Experts of a small language model: 24 experts in each of 8 layers, a variant of SOAP for the experts.
Below are experts of layer 5 (counted from 0) of a mixture-of-experts language model. Rows are named router (the router's row for the expert), up (a neuron's input weights, with its number), down (a neuron's output weights, with its number) and show model dimensions 0-55. Each number is 200 + 30 x the weight over its row's rms, rounded and kept within 0 to 999.
After each expert's rows: a language model's description of what the expert responds to; "gets" lists some tokens that make up at least twice as much of what it gets as of all text. This comes from a sample of Wikipedia text that the model never trained on. Tokens count by the router's weight.

# expert 8
router,147,165,212,186,208,194,172,263,212,198,220,193,275,132,212,146,216,194,210,201,152,227,259,176,180,173,204,171,249,231,187,206,198,212,183,194,194,206,222,223,269,210,129,206,236,198,156,185,190,221,188,179,197,168,187,163
up5,224,217,157,210,230,220,203,156,172,215,247,195,268,161,211,196,229,186,221,168,158,246,230,180,204,289,224,155,256,231,133,147,203,166,206,177,210,235,193,174,242,193,178,207,225,173,232,211,185,207,247,218,149,192,226,240
down5,222,211,189,238,234,166,214,172,176,216,220,266,225,206,207,225,242,212,190,196,206,207,191,217,189,250,172,190,204,171,214,212,185,200,194,194,174,237,155,221,199,228,150,184,221,189,182,197,243,228,178,215,208,172,239,159
up6,180,194,181,213,188,205,206,208,165,175,208,262,215,221,200,152,209,210,210,269,188,184,216,238,171,173,189,132,232,234,219,166,173,189,215,176,220,225,186,153,162,211,127,230,232,154,231,184,250,155,229,235,182,234,225,252
down6,216,155,168,166,250,162,162,209,209,166,222,190,198,172,158,173,183,240,202,170,164,265,172,209,231,166,193,217,177,232,204,150,203,231,198,182,218,243,157,220,189,180,168,270,157,168,191,224,204,196,224,214,144,129,143,181
up7,155,207,213,225,174,187,241,211,289,253,162,174,162,169,187,155,176,164,233,200,211,220,260,226,168,185,182,190,241,196,215,201,201,183,226,218,221,188,198,160,155,182,261,220,194,210,190,226,176,170,198,229,174,224,180,157
down7,167,185,219,263,174,255,209,231,198,185,237,172,207,190,215,126,196,241,134,189,219,196,196,209,179,191,187,141,164,210,254,233,224,148,205,155,190,161,205,221,169,200,229,206,305,183,183,191,224,194,162,177,169,190,205,172
up8,205,227,201,205,238,207,192,161,236,170,203,227,247,225,189,147,219,201,251,181,203,175,196,247,201,180,164,220,203,215,181,205,184,259,204,272,212,210,189,227,204,176,159,175,199,185,201,218,247,203,133,239,198,207,200,172
down8,242,194,278,275,238,225,246,212,196,174,189,175,183,213,170,172,271,199,209,212,168,144,160,254,237,216,188,235,188,172,223,189,197,185,226,196,208,254,167,228,170,180,200,202,195,185,177,206,223,196,187,137,248,196,208,182
up9,194,234,170,227,213,175,222,216,244,198,164,239,204,180,196,208,233,148,202,201,168,183,257,150,206,193,191,263,185,205,217,236,194,145,156,200,186,175,203,216,155,192,217,266,248,201,180,150,151,227,183,207,247,159,201,181
down9,201,241,181,211,234,205,210,192,198,210,228,210,234,211,186,236,257,214,175,257,209,177,214,202,201,212,210,216,228,234,213,226,176,191,247,172,183,232,182,178,182,196,220,186,191,223,180,183,165,153,196,214,199,249,226,199
up10,198,205,180,162,202,222,196,149,218,157,194,213,246,201,148,210,184,193,200,200,167,225,207,229,209,225,153,176,230,214,187,226,195,207,212,178,236,205,188,219,172,183,149,127,151,203,220,193,253,236,203,220,223,187,181,154
down10,198,151,183,252,204,247,240,215,212,173,174,156,249,151,226,217,176,224,192,231,182,195,253,231,119,194,179,224,229,273,194,187,229,151,222,218,230,238,214,211,215,256,249,182,268,231,218,132,184,208,155,167,233,190,239,203
Capital letters in acronyms. Single capital letters inside acronyms, codes and initials, often after a parenthesis or apostrophe, such as RIAA, O'Conor, D'Avignon.
gets: "A", "S", "C", "P", "M", "F"

# expert 10
router,229,207,232,179,217,228,194,163,245,202,168,249,185,146,219,207,198,213,200,181,167,163,200,175,270,188,203,179,191,217,268,246,149,212,190,198,193,157,214,125,191,217,183,190,256,159,201,252,167,220,193,241,215,241,243,206
up5,190,188,213,218,189,201,208,198,187,154,153,185,238,165,194,259,197,176,225,107,148,185,208,177,207,246,222,175,228,182,176,246,190,242,181,188,198,189,180,246,189,208,205,228,195,171,154,217,203,202,181,178,137,190,189,227
down5,218,165,151,223,190,224,236,191,135,207,211,217,151,231,221,186,233,175,210,228,168,235,237,181,193,171,227,227,207,178,215,200,252,161,212,226,228,203,239,225,218,185,187,176,183,170,250,203,225,212,187,209,166,203,242,191
up6,261,218,225,221,240,236,204,190,227,181,124,179,250,213,202,216,215,210,215,228,247,205,190,172,209,204,162,151,173,231,150,232,155,247,206,154,172,193,184,175,203,192,188,216,218,150,182,201,232,227,231,181,171,265,216,178
down6,199,228,196,227,184,158,197,216,193,223,208,203,151,211,171,160,234,217,187,232,150,207,125,224,190,257,184,206,243,179,177,237,178,173,229,218,211,230,150,212,196,232,209,208,206,169,181,191,165,222,190,223,167,190,187,152
up7,190,217,157,225,225,142,209,257,281,234,197,174,177,224,251,181,205,174,235,254,181,206,216,224,202,194,176,233,179,204,225,151,209,218,175,215,153,222,167,199,210,229,172,237,229,206,235,197,173,183,175,199,215,241,192,176
down7,180,187,268,205,208,226,165,212,185,236,231,217,213,165,247,206,171,196,165,233,189,176,182,234,165,259,209,233,174,168,216,234,216,218,146,196,178,201,172,201,185,238,235,190,229,133,203,213,232,237,181,179,192,135,215,199
up8,193,257,195,199,196,217,158,223,214,206,191,202,269,215,171,219,227,226,173,212,216,195,155,207,216,172,200,174,213,191,187,252,190,215,212,174,149,126,226,234,162,111,211,247,164,175,223,225,172,162,153,233,182,206,143,238
down8,195,148,219,169,205,214,258,182,208,209,191,231,198,143,268,197,224,210,218,231,188,198,205,172,210,229,234,118,204,208,294,164,167,187,213,214,168,210,312,249,211,237,163,233,176,201,157,186,179,208,192,214,191,208,206,211
up9,196,200,192,172,184,265,205,194,204,227,153,196,220,207,124,168,198,215,177,193,173,225,176,198,199,196,141,233,194,204,236,194,193,226,203,136,182,200,205,211,162,172,259,180,170,206,208,260,227,255,193,186,153,166,269,125
down9,204,181,270,170,175,183,212,200,166,243,226,224,215,158,251,185,142,176,222,217,167,190,166,260,194,169,244,207,165,126,172,215,202,291,196,198,175,213,216,175,256,267,180,235,195,199,192,233,215,152,191,183,268,197,164,250
up10,274,232,252,192,183,193,192,150,248,234,245,241,188,236,229,224,212,152,150,210,221,197,239,205,183,220,179,206,215,216,208,204,216,218,173,198,160,163,138,210,232,217,205,240,170,224,244,217,182,237,179,200,258,201,216,215
down10,217,190,189,176,187,178,163,197,193,147,201,194,229,206,211,228,204,184,245,229,189,167,224,138,191,246,189,222,180,220,165,261,157,159,168,167,172,217,206,178,205,216,189,189,245,218,248,209,225,216,265,230,201,226,209,177
Infobox field punctuation. Dashes, colons and line breaks that structure infobox field lists, like "- Position:", "- Website:"; also degree signs, bullets and units.
gets: "-", ":", "\n", "|", " /", "°"

# expert 16
router,240,185,212,147,220,174,199,173,188,222,187,161,205,254,197,162,178,230,223,221,123,180,218,187,191,225,241,144,200,125,203,145,271,192,233,194,176,213,257,177,190,196,202,206,192,185,145,142,190,197,185,244,249,166,182,153
up5,144,213,201,190,244,213,206,167,206,255,169,191,203,156,174,242,190,172,195,205,181,187,169,162,173,190,174,205,229,170,161,201,204,189,189,183,186,217,191,218,209,205,208,167,246,223,198,200,181,180,206,184,217,201,186,227
down5,203,145,227,156,224,180,216,157,251,191,218,206,179,257,209,186,226,214,203,239,170,197,220,205,218,188,180,160,195,211,253,271,204,157,200,206,278,188,178,240,163,256,212,223,190,186,223,201,224,198,221,166,235,185,207,173
up6,243,150,196,200,189,238,187,256,166,204,177,177,243,236,210,167,229,199,153,206,232,195,166,202,189,216,149,208,226,212,238,142,207,253,218,179,190,238,217,220,203,177,214,198,192,194,248,214,240,175,172,195,250,204,198,166
down6,215,186,198,190,137,143,178,184,233,188,232,159,223,189,250,179,200,216,216,207,214,193,235,215,238,251,214,183,201,170,180,223,225,228,200,195,146,192,214,211,205,184,205,155,201,206,156,231,254,223,217,202,156,253,202,184
up7,186,205,203,207,243,208,199,157,207,208,247,174,224,137,178,261,216,194,213,202,199,196,234,215,219,187,247,258,200,184,227,194,235,192,203,197,198,227,205,231,214,168,243,203,184,201,186,190,191,178,240,174,153,150,147,160
down7,246,175,206,180,194,206,175,200,228,201,181,255,174,237,229,206,176,184,208,175,198,225,188,175,166,213,233,254,201,184,252,153,259,176,181,258,120,218,229,162,216,232,215,223,232,191,204,209,238,246,236,225,137,167,206,248
up8,256,198,239,164,202,204,230,221,156,171,197,226,178,203,203,207,192,229,144,283,174,204,207,209,236,169,190,137,207,181,247,206,208,178,226,152,191,175,209,175,182,253,184,154,186,168,206,178,166,221,202,194,209,251,212,193
down8,133,233,216,205,155,236,225,218,241,244,223,219,175,242,217,246,217,193,208,181,188,153,180,189,187,241,184,253,212,140,138,195,186,206,189,228,146,239,188,163,221,185,278,217,185,255,228,197,210,191,206,217,160,238,161,208
up9,173,261,219,227,238,189,227,194,142,203,217,179,182,195,165,245,174,226,163,191,201,197,198,206,256,194,244,155,197,201,155,207,168,216,152,229,202,195,282,199,174,192,246,242,198,202,213,247,190,181,215,184,190,180,130,135
down9,209,235,197,215,203,213,183,180,155,228,238,227,192,191,168,257,212,188,163,197,246,223,148,214,215,206,140,168,224,188,218,194,221,168,210,183,170,202,206,184,186,195,227,244,198,164,172,176,173,181,179,232,238,162,214,247
up10,234,151,186,209,212,217,150,195,221,230,205,208,226,285,174,205,166,219,221,214,196,199,228,200,215,245,176,229,223,125,214,223,222,164,180,213,192,170,204,185,166,229,214,196,171,126,206,211,224,220,224,173,166,149,211,177
down10,192,262,229,236,225,174,204,182,207,199,210,235,213,173,195,223,212,210,192,231,193,206,211,249,192,218,186,206,147,225,195,202,160,239,173,249,133,204,173,136,182,221,156,169,195,206,163,233,211,222,276,227,174,218,193,201
Word-start syllable pieces. Short pieces starting or forming word stems, such as ad in adjutant and added, th in athletics, and, land, y, el.
gets: "th", "y", "ad", "el", "and", "im"

# expert 13
router,128,182,214,165,225,198,140,275,195,221,204,258,182,225,193,271,290,249,177,214,221,146,199,230,189,205,206,253,223,218,155,187,181,185,212,213,175,183,225,241,189,209,182,146,202,237,230,262,192,199,162,188,157,301,209,196
up5,224,205,169,172,177,240,184,223,190,206,179,225,216,166,212,218,212,207,205,158,189,201,228,199,194,197,166,211,272,178,143,189,222,194,188,226,191,191,214,181,245,198,140,212,194,189,176,252,211,211,236,117,254,206,195,224
down5,216,145,225,263,169,173,192,171,234,179,200,218,252,234,181,190,228,191,179,167,240,213,208,191,250,214,190,197,215,242,243,190,219,202,146,224,209,189,126,194,184,248,208,185,158,184,192,151,161,220,180,254,203,102,208,189
up6,195,193,216,210,172,257,249,275,238,164,187,251,193,197,270,208,236,258,190,231,233,203,171,213,222,186,211,170,232,195,169,212,197,183,140,157,154,202,146,121,237,141,145,202,182,205,123,200,179,233,252,236,181,192,200,168
down6,211,166,215,149,182,202,186,210,182,198,131,151,247,194,180,174,166,236,231,245,146,229,206,224,189,151,229,216,228,221,177,199,200,214,171,197,234,180,223,219,185,198,229,213,181,243,204,204,182,228,153,173,180,191,210,235
up7,159,221,190,259,174,180,206,200,193,214,218,191,153,211,199,202,238,199,220,221,244,239,215,246,221,195,203,239,148,257,157,179,162,201,180,166,224,185,172,208,188,190,207,187,188,197,240,200,219,181,217,221,203,180,193,159
down7,228,171,207,247,216,136,242,182,172,202,153,198,256,216,214,199,254,180,246,201,177,173,199,176,196,232,196,256,208,228,166,172,203,201,196,234,207,160,147,141,150,156,184,211,191,188,199,214,183,171,231,225,214,204,200,196
up8,242,202,213,170,207,186,223,234,221,195,129,147,209,215,199,184,236,253,194,204,217,217,231,267,183,212,262,202,214,160,205,208,207,212,148,201,145,203,200,214,188,193,215,161,264,218,214,189,186,213,161,211,192,178,255,225
down8,200,165,199,202,197,185,217,169,167,232,252,153,202,272,203,213,134,226,225,250,174,182,182,205,186,210,241,258,195,172,191,197,148,163,193,201,229,221,180,165,229,201,247,176,169,261,217,254,207,229,226,233,157,175,156,195
up9,158,241,175,167,124,245,226,157,199,228,188,173,288,242,234,185,201,165,258,186,213,236,196,173,188,228,223,182,180,159,271,177,163,258,242,227,183,268,205,207,209,233,213,189,182,197,174,231,206,201,235,192,199,189,208,170
down9,141,170,217,171,228,190,199,255,213,252,162,208,194,216,207,197,227,196,170,219,266,182,223,213,224,144,221,246,174,209,188,211,201,125,191,219,188,241,187,224,186,203,148,210,262,223,258,186,203,193,200,151,191,249,204,193
up10,196,251,203,160,199,195,157,262,160,220,153,179,220,213,173,191,176,202,201,172,232,210,227,165,193,248,192,163,200,150,191,256,163,196,204,179,147,226,197,243,181,193,194,209,246,221,188,213,226,203,185,210,187,198,254,186
down10,156,184,231,222,190,183,191,216,197,201,220,220,216,192,226,256,210,201,202,227,127,220,222,232,174,162,190,225,196,208,230,192,151,162,184,191,177,199,187,178,202,197,205,158,225,193,206,199,190,147,165,184,214,192,270,240
Consonant-final pieces t, et, us. Short pieces ending in consonants, such as t, et, k, us, an, inside common words like me-et-ing, cl-us-ter, st-at-us, ba-s-is.
gets: "t", "et", "k", "an", "us", "at"

# expert 0
router,239,182,132,212,190,255,137,233,212,200,153,224,200,176,185,186,233,250,237,201,241,195,156,264,183,211,224,239,189,194,219,193,223,208,198,200,226,151,196,172,218,231,223,185,220,240,132,175,209,169,210,139,212,275,165,193
up5,206,176,222,129,142,253,221,195,199,218,206,152,206,227,197,185,159,216,205,223,172,200,240,207,220,205,202,229,164,187,239,160,189,201,147,213,205,223,166,129,192,188,221,157,212,260,193,226,186,170,209,217,203,260,206,219
down5,196,208,183,205,158,107,200,145,193,203,171,217,172,197,179,215,208,194,252,224,245,157,172,199,219,205,192,232,170,221,141,217,184,209,160,154,233,209,199,212,200,204,214,195,204,189,170,198,258,192,179,155,178,227,174,202
up6,171,216,186,213,209,199,147,221,216,198,188,250,200,198,190,207,137,205,190,151,227,219,201,209,188,238,234,147,158,160,246,214,162,233,219,220,186,211,205,228,182,215,226,177,137,166,194,241,217,290,185,224,140,146,193,196
down6,207,241,210,183,167,238,213,195,236,215,202,203,178,173,210,208,223,164,210,193,130,180,168,233,191,183,184,205,248,223,171,179,180,223,199,230,197,220,217,198,203,185,226,208,212,183,156,204,152,198,225,202,229,251,149,221
up7,181,187,179,260,193,200,142,212,146,231,208,206,245,152,241,199,244,177,190,194,192,168,163,219,194,225,235,235,179,169,314,166,189,223,177,197,231,204,208,212,237,221,162,186,194,128,184,180,187,209,185,245,177,180,252,186
down7,197,175,163,184,154,205,171,220,218,215,189,196,210,177,201,157,184,166,210,193,166,107,212,234,245,233,206,187,222,159,193,177,165,217,244,199,198,136,235,204,223,184,191,179,165,258,281,243,194,172,208,179,178,166,244,215
up8,244,228,183,142,187,187,170,221,195,211,212,216,129,170,203,225,156,219,184,214,224,149,185,189,200,168,222,252,190,249,176,214,161,160,166,197,279,198,237,179,215,175,210,178,212,162,186,211,218,173,243,192,192,234,252,172
down8,184,168,202,251,227,182,223,236,177,217,186,169,240,239,212,217,160,196,209,240,175,196,258,165,226,246,243,203,218,203,186,224,246,201,246,195,169,190,187,208,226,187,167,223,172,178,136,187,176,174,241,200,196,197,210,211
up9,186,207,165,150,203,207,201,137,199,220,190,185,198,230,215,210,172,241,170,149,199,199,207,186,160,224,149,178,206,240,203,224,178,215,269,223,213,232,254,223,177,213,192,184,198,206,199,207,258,257,174,147,183,152,180,225
down9,131,229,184,235,232,196,180,190,162,216,189,205,216,208,170,265,111,232,214,231,181,190,246,199,203,196,188,101,158,206,175,185,241,177,247,196,157,240,144,176,145,232,145,221,209,213,200,214,227,219,191,184,122,219,209,224
up10,151,248,190,246,126,204,226,192,204,195,207,204,223,203,197,237,139,253,245,281,172,206,199,198,174,255,226,230,99,256,182,173,139,194,179,245,228,221,246,207,191,205,219,213,219,224,209,230,246,207,157,229,227,217,202,178
down10,179,221,212,270,195,159,130,171,112,219,258,157,209,220,233,183,189,182,195,177,146,210,249,186,207,215,172,167,237,235,215,191,248,239,197,265,215,191,163,181,210,213,223,199,190,207,168,222,196,192,215,239,198,214,146,174
Early word-piece consonants. Short consonant pieces early inside common words, often after a prefix, such as pre-f-ix, de-f-enders, Pe-op-le, equ-ip-ment.
gets: "f", "op", " f", "ck", "ho", " p"

# expert 3
router,140,181,193,152,195,191,193,180,153,196,240,203,206,216,202,173,180,150,212,198,137,243,276,283,217,202,212,177,243,213,186,221,148,183,179,201,187,199,184,213,172,176,171,207,155,237,254,190,202,214,202,214,191,197,197,218
up5,152,155,192,214,145,223,199,197,226,178,244,207,200,213,217,214,195,253,230,162,154,197,225,196,243,209,190,186,231,185,238,186,205,244,237,162,238,215,207,211,192,193,216,216,216,173,214,199,217,273,222,178,207,205,220,190
down5,223,136,220,117,218,144,182,264,187,199,230,195,130,132,179,165,193,201,202,219,191,163,190,199,217,141,180,184,199,224,200,168,203,137,230,227,224,233,226,214,189,242,205,205,207,191,182,194,148,174,151,178,161,159,221,222
up6,203,146,177,222,212,193,231,173,142,185,211,205,229,203,254,226,206,189,224,237,229,239,187,206,226,199,180,182,220,266,209,212,150,171,199,206,197,213,234,255,213,225,165,169,164,214,182,208,214,210,212,280,193,183,222,143
down6,198,199,194,165,184,201,248,251,206,255,177,198,198,170,175,184,193,189,154,191,119,168,151,226,169,217,189,199,175,194,210,226,249,202,212,178,188,232,265,154,213,140,224,189,197,207,198,195,235,246,210,161,207,233,196,210
up7,242,239,156,198,195,259,233,195,188,182,162,231,174,227,156,174,212,172,206,195,202,188,191,190,158,275,208,203,149,248,188,209,240,204,212,169,188,202,233,180,156,172,223,211,196,208,223,184,147,173,135,227,207,205,190,242
down7,180,205,250,133,232,192,232,238,176,177,137,216,168,197,202,145,195,192,220,167,181,166,177,187,226,180,183,206,165,187,214,177,171,216,179,194,210,197,194,177,249,215,179,210,240,119,204,221,170,218,233,169,237,178,182,201
up8,161,253,174,210,187,231,165,160,179,206,200,202,221,190,155,176,221,148,214,209,165,193,220,205,220,224,151,264,215,177,201,201,215,198,235,181,210,184,200,200,236,218,221,178,171,169,192,220,163,188,226,197,230,237,209,201
down8,236,214,195,202,118,170,147,154,199,154,222,170,215,186,210,204,198,184,225,171,281,221,212,149,246,182,214,244,160,229,217,226,189,247,170,250,208,223,217,224,189,220,201,162,266,279,199,243,168,208,202,163,153,208,209,182
up9,215,217,120,116,190,209,190,202,228,179,175,163,268,173,154,197,187,187,270,190,228,214,180,229,198,205,198,208,192,151,228,182,181,163,302,205,214,140,255,246,160,175,234,186,196,179,210,212,185,152,158,229,217,177,194,201
down9,144,160,211,146,247,151,198,219,218,175,202,201,185,197,149,214,178,187,222,172,209,207,191,274,177,207,228,198,177,185,221,191,249,162,218,192,213,243,184,214,226,228,214,210,242,167,215,199,206,197,211,195,251,192,195,208
up10,208,188,183,164,215,253,215,220,178,205,193,208,183,234,174,266,175,221,239,207,236,190,164,185,193,178,227,221,148,172,177,231,216,216,209,174,188,208,167,216,194,239,182,229,241,229,216,182,186,177,219,159,184,173,216,265
down10,230,179,237,260,155,130,219,158,169,165,149,180,206,199,235,215,147,197,202,195,216,220,238,214,186,198,182,194,188,188,138,154,206,231,156,215,157,223,167,211,163,218,206,174,185,183,203,205,222,180,169,160,200,207,201,186
Vowel pieces, periods, decades. Vowel-led fragments like o, la, ta, no, ga, as in f-o-unded, Ch-o-ice; also sentence-final periods, line breaks, and decade digits after 19.
gets: ".", "o", "la", "ta", "\n", "a"

# expert 7
router,276,273,248,197,209,233,224,191,227,176,204,189,161,159,183,270,184,236,199,203,256,179,174,230,231,216,199,220,223,223,224,238,231,175,170,202,191,218,186,200,212,158,240,169,166,170,204,212,232,158,184,269,188,188,232,179
up5,139,163,163,226,247,227,173,144,274,218,188,221,232,221,193,213,209,232,196,172,198,191,197,227,189,216,194,143,199,202,223,202,214,201,253,197,173,210,203,233,173,197,228,180,214,192,123,278,180,196,237,182,185,181,200,183
down5,179,281,202,169,193,209,243,193,268,166,246,248,191,200,212,240,173,190,223,144,194,230,261,189,221,248,231,217,205,189,156,253,226,231,233,238,237,198,133,187,221,194,199,197,182,207,244,275,190,205,254,264,149,217,222,250
up6,230,129,169,193,214,213,218,188,151,189,136,160,207,209,214,181,171,200,142,157,164,156,160,241,205,202,230,192,186,145,215,217,181,210,210,248,198,216,184,168,228,193,227,173,227,215,184,203,263,214,152,223,213,185,235,165
down6,194,190,187,207,168,199,251,203,189,186,187,223,223,215,150,238,240,229,181,161,183,177,230,219,143,211,195,234,198,113,214,210,168,217,218,165,221,255,188,253,181,186,190,215,196,170,188,186,223,178,239,170,189,145,194,202
up7,211,216,163,226,148,250,165,227,252,253,183,228,263,199,220,163,194,183,193,183,251,180,155,210,151,200,212,181,200,188,169,203,231,173,184,227,199,187,273,201,156,248,185,225,192,185,200,232,190,199,199,199,187,228,170,178
down7,197,248,203,175,211,269,212,206,173,178,280,206,166,207,237,212,183,188,218,208,197,208,190,188,185,192,205,189,184,169,148,270,208,203,223,247,213,216,162,146,219,196,211,205,187,248,217,193,202,185,174,182,229,155,182,215
up8,126,174,202,188,207,160,173,201,199,172,174,175,220,202,253,173,182,223,142,173,232,200,180,151,165,222,138,170,170,226,234,180,199,214,229,210,166,207,217,174,211,119,213,239,200,213,251,262,181,165,210,162,221,207,254,150
down8,226,185,186,224,203,170,157,187,182,167,251,196,206,210,245,200,211,235,217,202,222,234,230,168,183,205,196,213,195,119,224,149,217,184,192,148,236,214,223,239,190,198,180,233,174,187,215,188,238,207,207,226,125,174,192,164
up9,216,197,234,189,163,195,249,199,255,210,183,236,201,251,219,231,107,133,270,199,178,140,219,213,191,206,227,214,194,206,222,208,257,217,203,175,223,197,168,153,211,227,151,169,223,186,143,148,244,241,193,230,197,216,193,198
down9,206,210,213,153,279,197,160,239,200,232,208,164,217,176,229,186,186,116,179,219,185,224,243,261,227,218,198,193,199,203,193,197,277,202,191,251,222,160,183,206,201,178,200,205,201,211,203,187,256,214,152,201,215,202,206,217
up10,224,204,159,220,137,160,212,205,178,233,194,187,270,227,181,208,227,251,227,224,178,191,200,216,259,212,226,194,185,139,135,191,209,208,194,246,205,174,191,195,196,216,158,252,272,183,236,246,187,181,166,163,136,161,242,221
down10,189,197,175,219,208,159,214,195,261,173,158,188,235,233,202,184,181,225,168,173,191,188,219,179,222,248,200,172,255,204,140,190,219,224,237,208,184,211,176,210,259,234,180,252,163,227,191,149,250,224,200,208,218,167,184,222
Adjective suffix ic. Suffix pieces ic, tic, ical, ian, te inside adjectives and nouns, as in mun-ic-ipal, Electromagne-tic, in-te-gration; also words like American, National.
gets: "ic", "n", "te", "tic", " T", "ical"

# expert 11
router,220,188,181,224,216,201,252,175,218,196,215,212,153,207,229,224,226,154,171,201,194,234,183,148,203,195,179,175,172,252,261,187,199,200,151,221,172,208,152,224,157,228,194,214,228,178,262,184,199,202,232,202,176,172,238,172
up5,184,196,183,210,235,189,208,265,199,175,127,204,187,192,181,187,223,274,183,246,223,195,216,206,206,255,218,238,195,231,198,176,198,208,207,141,213,264,206,187,189,192,206,158,218,218,248,238,152,237,187,234,176,223,102,211
down5,189,177,227,152,208,226,229,175,261,211,189,191,190,191,222,200,209,225,232,184,200,212,265,163,260,242,215,204,196,201,135,187,239,156,200,170,167,161,209,185,208,214,169,189,157,167,175,184,186,201,177,204,180,217,171,177
up6,133,187,213,168,164,186,234,139,191,242,176,176,179,209,192,176,255,257,177,198,223,187,205,178,190,189,191,239,179,218,207,144,186,204,204,208,227,218,209,174,167,157,212,170,198,225,213,194,200,185,214,214,251,210,193,129
down6,203,199,183,286,236,223,180,213,221,188,227,214,241,192,169,239,200,175,171,177,205,239,200,243,231,225,237,181,210,233,158,209,229,188,227,212,267,212,246,163,240,265,168,239,196,211,192,218,229,246,172,190,188,222,215,248
up7,193,195,182,208,186,179,237,180,105,186,218,197,199,208,181,170,165,178,202,228,188,182,228,179,206,160,207,184,193,148,168,232,188,179,185,250,200,176,169,155,199,270,176,210,185,184,215,245,177,87,195,216,164,223,190,208
down7,174,149,165,244,192,184,243,201,194,196,184,229,218,237,160,195,212,189,243,237,211,184,192,165,194,190,159,197,141,184,155,199,203,198,150,234,170,206,214,264,210,177,162,229,195,222,177,188,184,170,201,202,192,144,178,223
up8,227,186,218,187,214,206,153,244,145,208,197,206,198,203,300,149,186,180,156,226,200,236,228,198,199,207,217,196,204,215,146,203,204,219,163,183,236,150,249,212,201,196,180,233,152,212,191,195,194,193,153,230,192,147,213,254
down8,177,224,181,243,193,177,164,195,213,195,258,225,207,187,179,210,184,176,182,161,213,221,188,180,141,218,206,200,215,186,182,205,177,172,148,143,166,219,195,202,215,192,209,234,215,232,194,239,191,179,212,157,177,179,200,239
up9,212,147,158,218,230,197,259,247,213,239,218,225,237,189,225,172,164,166,175,179,215,240,171,224,187,167,232,211,177,152,234,236,193,126,234,150,218,179,201,222,199,220,217,137,148,235,209,181,193,236,196,269,171,196,223,167
down9,203,155,204,183,186,181,161,203,220,177,216,203,200,210,149,198,210,255,233,192,174,193,195,251,220,180,211,210,202,246,117,208,191,212,144,180,194,213,183,209,164,204,187,223,188,229,136,210,179,219,202,216,264,180,157,166
up10,237,172,175,198,215,224,224,220,155,234,213,172,128,171,202,160,171,218,190,212,221,261,222,209,182,155,180,149,213,200,169,184,186,190,212,141,153,217,207,176,205,179,179,167,231,234,239,219,241,209,184,201,185,280,194,184
down10,169,242,178,236,197,166,203,171,191,191,198,197,206,259,220,177,233,152,150,175,179,145,243,225,168,231,148,224,234,147,219,196,207,221,258,222,206,229,195,237,192,191,206,219,191,181,205,214,225,208,204,179,150,157,208,209
Articles and prepositions. Function words the, of, to, for, his, from, their, its, typically opening a noun phrase after a verb or preposition.
gets: " the", " of", " to", " The", " for", "The"